Experts of a small language model.
Size: 12 layers, width 128, vocabulary 8192, 20.6M parameters.
Below are experts of layer 6 (counted from 0) of a mixture-of-experts language model. Rows are named router (the router's row for the expert), gate (a neuron's input weights, with its number), up (a neuron's input weights, with its number) and show model dimensions 0-127. Each number is 500 + 50 x the weight over its row's rms, rounded and kept within 0 to 999. Numbers have three digits each.
After each expert's rows: "mostly gets" lists some tokens that are sent to it at least half of the time. This comes from a sample of Wikipedia text that the model never trained on.

# expert 45
router:423524512563522465553505454446502528475534453442528465515569485600435552576536517462530504546562502591461461457492562473503519500416563467506479497435549567472508495460499561515383410467477579575431395466449482515443506480556445435461511484492544561400594467450531450556561589526550495566490499511531539488536460470376495454548538427514410431476488541492475458537594533569552482459421
gate0:480538538465508477447509487475546587500457575448513520511501502542565434536476455468536466458651517439473563533548428404558520555518544380380406559429431431521451530493567518508550517531530485512512526447448526539638570481547545550446588541513535506490469498565485493468568532423517543465451419553575485576461482484502448519499513490416496457435524539454455527505480481514461377504546
up0:482462475593629544433596516541494397487486463510476513522552536482509598519470509522510538550435475556536486519464510442494450519403509513561527446529557559550491469470437471543495477430527500455507565529565418485453520454440425496474444459471407443542496451405486532582463522480517409602597569479443517478468450498499507509415514505556514527625459504551617459501542479423528565514421
mostly gets: "),", "\",", ",", " =", "—", "con"

# expert 43
router:558565555444456509530548486515503554443561476470504429494473443481515401540565476513455420481530440575558438546471548530516476518537474536444487478567576485480571540448554475561628440451610448463483459523457586442484593551495455520478544591561493465453446576510404477519472498609468544438526528511548539425485491429442404481440535479576572575478523435492508538563481550547512545453494
gate0:503441499504552452542509489545476451411483573408472495527513504476520444492519568478431534526541445542563524510533558560500509447534528532480638509538473476585677485535569501315561545457434479441445474610476520483485534494503522564472525566609424546479480464362582560515440502468508551516487511496478420487527476461499429462542429496498519495486492504481497527512538453455545524505531
up0:513593379527465513500462581476493477570508506564580543569441580558511507466465456543589433415549436471471472466472467513478478458588474518525426434520553554436360486475501456650487510507606509462562521462566482506622495545468536429465439426425501509580534499507514484482546423496527478500484478542479572519527503513437501519461602519487475567515586500475497556562489443526498492452518
mostly gets: " had", " has", " have", " are", " became", " being"

# expert 40
router:500444479541494453403546482457508513557537522590461492558420422474417563550584430460442570504548494605545482439475533461577548494565519499486537496518492523549527571422456530509507528465512458456467389567403523524489497422556501464558526546512596477542560456507518417417449531554499547445528542464473472449552524603460472439505542492566575449505563519559456560561529495585496513482379
gate6:527559565471479562530575514563523501496491484469463369525575538505574454433494423509510476520505467454497496512510440550398452515474458544476545476505543483501481509515606516483453561552568532463537584458502540426496471606485465449474441488557524599536506528448476572451437463562504573442571438546530574474540520423484448436443423435492498630487484570442500480559585509390453525533584
up6:499478464456499516478453505481531462567514493411535596454513548486476528477402605449468502495407520514500489496431531440544494479450645442509500582515413504523473486413453508472534580411433501598533478494524509586580549440492526562501490452466371440471533473485565463501490547447486415551460597484475521515438471534588521512558549569473465423449504457523517496408373478469510513490529
mostly gets: " is", " was", " are", " were", " un", " been"

# expert 60
router:524484487527602479503576468599535569465627431456546556415493555453461481459503455475571506535474557557503478599440518466462560430570420519501417473580417503492563542465471520474460502571498464433528415449522565411533556537498572428431472495552597448492533474570516555365560485462506455486552481530484490526493525553469518493478580528512554563501530503532477436476525474520433505604490
gate2:519472501583431533542557534429529521619456480515481585561502568477507516446505529463462467555546517469443489446597546448553459466455559469436520509529428392502505561494535484483533531521420485544350500543480408405508507530484523466492564525377539554473496423476517461479433463437378402471561433576479514462495557502513477418476513504569478560434505470502539453509554492449576560521500
up2:465491447520522514470511488389622529504519610523445517511377514540494437499478553474435471558515460499480405368509469485570494498496439513484454461456461462537533472474493549487519494482429592482406556491614352504494369536421469440442484505536520583553529487494493576482507509450502444539474499527532478449478567460526497483542499498502469511544492529448536465525556526456675501500508
mostly gets: " new", " second", " South", " three", " two", " four"

# expert 63
router:470509493521529531551494379382469418436552432457512474514458458459555571517549456481499491522624433442558495476525552509569459528496555534475493470539517432439414516521552495528484458401554322562449535453561555485452551517522511489542608524493477436582519570520532487458547520474456522414475512554454507536530564419485511497479556505523547453588432484510413468535476525549577469504453
gate0:506454504543569529519427568461535520509489541470523480596440542490583444496476456420574526427458544421555466518486544562478469508475469595480456474496551584468479417522527443565601497543445524429513486533556488519547541479503558535402492499421480560585565488526540522427481436586622566501511510472410516427555579436472446516479585489527484504473516474493563552439372524423549532486524
up0:469485522527572480497395528511499446546508460453522552559453429453566493469497505521539462446489562453476508526440573493496484490474515588491452464562512472468396486568499444545558549478420518471496488498624550441479434525559529508472487482435564596547561471528471560412395482622631537442530469448531520456454574438424419497419548484527491546495549588486455557484409534424524475506483
mostly gets: " made", " became", " used", " released", " served", " played"

# expert 61
router:471545522509564486414423580583457447499504543456615464529476506488498404482428477499567427475462440579535441411504494550506499395485412469538508545563454427477481487563431475490452509554384480440573447514449514472479413425568454557540453495573428536476534478530479585590598485482550480525444484522469442543533500500520500471552419557511491539475448545495493497401524564416498506468552
gate0:437500539535505440477451440567533424439558429518560560479514580488534495495602462446473422500461528572496471470459437543471388450532531540504508551510447466514459522525554527422459484522479479411497417508512571615493498382518492506551473414545577463596547493515508571413486480567556473544474447545447431587493511479452553489490503476520511507482552514537443524508489490510434594452669
up0:580488504561563511498482425490526468486566518520536511380478496360556402478564405505455485525552510514526490456489581500390500546521608558527501490447487519515504509553518501519533534587479526448386414544574521583437538419475520532532538446459513496499648594451476541470516478485544473490492498486502486621464543563439539528433506441450447533442623474501494508499456502465474524483527
mostly gets: "/", "_", "(", " Mr", " Jr", " vs"

# expert 9
router:608439440408491491554520492534559560509422563439493524493476529425493521454499409474568461532484518360470470520504477553463469568464490532414549449434547408527543461542479487553389517479493590515582509468487531481519521535496414492518450472469569477497519412550464530502457548476533424450507537520433548448474529421487386470522548563519437545558477438547523512504557504543580592395438
gate0:424554478543496429574536481498461475507548517479532485469527406528477458450518452568558442573488439502524429596432518505483443528418466427554510524529475479504485418457574490572535372471498466525461533479450534510506479503440531398465532552480551509382502522523464453454531416560457462514550528523565512428472486479536552560468454487562499619543535458401484359439498538508529538541622
up0:567468560469491565448485530515552451520549487541440464496492476404454558559505548428443545508538543572532483405474523483556571507579556498463491522494538509548525535510410455429457589526476531507581479533539430538518595594512522553526458432548384573511506459498548532443436538457519517553367484431448449579588487476458444444500565486438560406548463490579513555547522521452506474532426
mostly gets: " con", " ex", " Succeed", " contribut", " learn", " consist"

# expert 19
router:531429578536562495467573454513501427474531531413586474630404501446498568546421537547530516526564486558425551508510541537514507454391538538440601493539520495499478481511459500457499480528491619491521419571500406567434443468511440530482415539442534500427540421512561488538527512549533566459433445560475460491497490471499400551514527468486517554495515494440522421482506521491366411516483
gate2:476512498491496531557457554486589472515551548495546354503536555527482487512454451520514464542480558521507480502417506502567454535514424593408497528400415452602437551511610523454497553463490506475481443431473522598577511494453549511512443529548507565508532480548426529448578514494543403475494591475493359425495499533517494497458504560480548449447511541404591459507447571462502452482569
up2:446466454602594535427518508499535454447520527493480538538585499520427453552476528527475522509474505455500571543470500557579520525523462492395547557394471438594450484561569550503600561411527465484448446498498488446575453444525614527577538389520465471495517517424497554447543431495538462521484556495423424469484451542553489505485446596499544501509615556512536470494422503548483535403516
mostly gets: " (", " [", " “", " \"", "^{[", "_{"

# expert 1
router:620494555441456577498443624450439465469468539607534559534406523462549510504468506428420438541436394569518478502534525488591511476490527490523550488520520493465593469446451539491430554515510534466464488482493498464531453532500427509588545584552463545550474496517502494467467457601521454452495505527579467494472478479571490500528486502539589437478618575589389556569526479587523530505457
gate4:507529503533508464530520562507544516484566463463491474484496556494519447468512432484576477489482492468457494526484494508498570512431509494603435522445537435461583513499473458533434512576386465504412613591555503440403653531444452447522454541564543657494505439482475496511535474607614512434538464537554481539438525448539542467506470519460511520543496406492548454376514468449485499503520
up4:444478514437420473473494484585510465505479511522480550485528491492487573529518557539444547483534561473504510540465509483473454468518517468421524503492495572501428490560463528405447549425624563515578387424456464543570383452504615488428557451451505418528480567535501463550456479399398490576472542482455511472578459473416458506507557487541457526421462614494436496566486569543562533464507
mostly gets: " he", " it", " who", " they", " she", " would"

# expert 29
router:482531567462524429628578434437521450449589509468464400456465513435521447515589481495544418475535480474485518420436526514523458577376505469443464581529468501427554475458523461517583507500590511559545462536469522505464499538587421551451455524497400510450454619506438469514461476482482592490526445536510498423489443570536539487579528526486535574535463540507538483445417489512525448443444
gate0:456510511552461524595479582466553502530507479437528527584482568500460565349495531524527494516501456532505538332523497472444466465492483537490599485562509506427548550525483619604439581589428533470549507505399479590528521494496456429425489488511508584478500492517478498451482553430434474534553580481476508490448499550453475462539448426468497569610506527479536553479503530455582520543516
up0:470426545530506536527424569550489418529466540452416483395541400463452472633542446534568506441453630483486494578395443548492489532464491529512459489483456585512474476474491414457464460464439457426450475452508517487520447558465520559612462580480494502588489470506591548480556485533538538519600495491442504519523539498425535489414451450491483483464389536501501485426468417524507479463488
mostly gets: " with", " from", " during", " into", " for", " on"

# expert 37
router:421484465424434535519571610520599577513552550567541477535515475482511478531454485533511601489479583497519398519437504519438454531573462556501575531488481500538426436515469583511456503598572522519493536548431530438455584533566469536511461520594508384547508482494543524462542530611534472461506458489411565516438525592485403469498416466531477580535481540493527441517428557498547508475538
gate2:509584582528474467501546465435489527487534422490508493472483488516520489477526519534449545520407459668558391515426494608452458577476543519622498469521470545511543426517444447505515509471450479445520433416546503483470532494446508482410568555505536515512476499432507414487559540514536571433515565517534441652459484489512524476546536507480492628528503461555498516518553479520456487574621
up2:500371438444532536518435502522516451549581486518469440556504482495508446560452492461508398508556534380437638470552445394514481447496494476431548510484452482439527544480533504525492547564544509564478558580510472522575494480485495513497438462490500483518572446572478612495441473473449387561544448442477556358531530547486498541437471555482506407508459511432539514410521488480542508443466
mostly gets: "ร", "น", "н", " Apps", " ±%", "ส"

# expert 57
router:517535456376564471445571501483516487421475540526534498584546491500617462539420547548574541564458549604472476563592520533522510433539469473578406481533453477484448507435475514531434561521440482506563533457499476515523472473426530470529466587512478531424561419463529498528493514512526449519464550575410423479597546467443455447626473474566610545478498505498489559411483470443478502521466
gate0:436483565530524517513537455401465474512534475527472509565512515415409435439510525498412510528498447524484531489513487474559571510481438469423530454546442527593521435558507585490559426650506490489537380490466600602493507445558531449407501537467581483516490513422435564532531503438496455476539516527585492495491466549422439504500541548445534565437485429437502529413420555495474558465547
up0:497476549480558481519516474368523437462588469526498498513576486426441440472484483544478519566464443544439461547514557507569570496447463405446542476517489467492515439519470560509569378623499421511561439521488609575530493457580542488414507550491571434496490509434502535600565499446500449473521574533521522523529500486483432532576410500450555546494483500474449446435390548497415531508541
mostly gets: " c", " f", " b", " T", " W", " S"

# expert 41
router:487369447530533495494464490512551446520469455498487452467499506535623478483503492441420444512490464398514482493416454587523524533500504436492470489461474466546487414549469490510502470421512512514412496526433398557582519482534524448475564506500541497541488588487432485505483434471419540536522444462595568592486514512560508611487531470514456461417508581438569519473451539408537356445408
gate0:506461499580576537496525560479464470425481522480502419480540504559564501493516594425450572478496468507487513463522481488556512516485535566443547582526508474598477396539503508486509438486526526537458430374451493444365552418550538547492526419425554447512495499441498525493456513566440536517527435516473561358546556473423541485488553560519402522457484494461456520470430470373482413541498
up0:551565525563488522499508545454444464475493484478552400513550558600544502504500565388375510521528514535507475483505464500507451528464467521503542642534460504520494471472450460513530503496464504514496482429439463486464595492474530541467491500394503465505519542341496535475506546535386583491535511570436570420510590486377551502467555568525489533474506480397521547449386528458441467551454
mostly gets: " John", " William", " Robert", " Michael", " James", " George"

# expert 20
router:454431510516523554484510548474419456525521571561517419541508603492496469515408505530452515576432588476478547515569547480505499556585509572460515509433555488553476549554409598595409504560434466475572507578506504494535513407487494507556523457419527480486467496495542459481468515580528482468397499463485376481585540488471482446500505431514425465486413445506569470497583535524471425573588
gate2:530531550477516513484576538470534513572454464490522567590556595575483499619525500495550442520600478443491517476536560432503440611570413500599491475488457538485417477397439480530468358483481440542505542522485558457483612566457434440500550420494476463470492550577562478515394527574445551512477502541483541481535493493490546548539495514500485479468540368524485537498502420518469460487509
up2:562436473578571545508413441529496438420504514520522462419474441460557450426528430556495445538431559476552505573458442564490583459445523491443480482499544446564604545518536541490564576513531542526532525532425468492549442443643532528487490503474561492539453517400456536499569462514558463538535493462545502535479519403543444518568469564500521424529470624535538415538481612487495526500523
mostly gets: " vi", "ec", "circ", "throp", "clo", "pra"

# expert 55
router:523482477569541413544464494528566536515495453476432477368621448504524451476529459424481463480578568532534524408466448554494483441524532490470377572477540442547524462476526526500588458437484429448469533437593544460517581481495503429432444511553464487550503587528566386418495488422459565464501472476525526512478529517548525532444505455542500597571568482569506394526512520534474449500546
gate2:478477519627430563471550480500474390517559461433556578479587446551522479478445561498419474529548540607492495535522450462486536569576488455535526468515416433478546461398481486455550467537448528422431473440507479459496433415416469556512511414473525466527419545462513505483567519483465432512495434467543486449557493472461478478559514583448385458417516508428485403556545459479493484509572
up2:494490539629436460511485523537518405517478577587549628511459501518492558509468483497456486587414418564477447519477481457484506453551544458459509517565427446511502508462472527431548478556587637425388569449614469523501440466499479566521436523487525517557529510513579547579601458473487430416568515540544474435496486476495534515476498483454494455571493476477420501461487508488455559514417
mostly gets: " his", " its", " their", "ical", "ious", " political"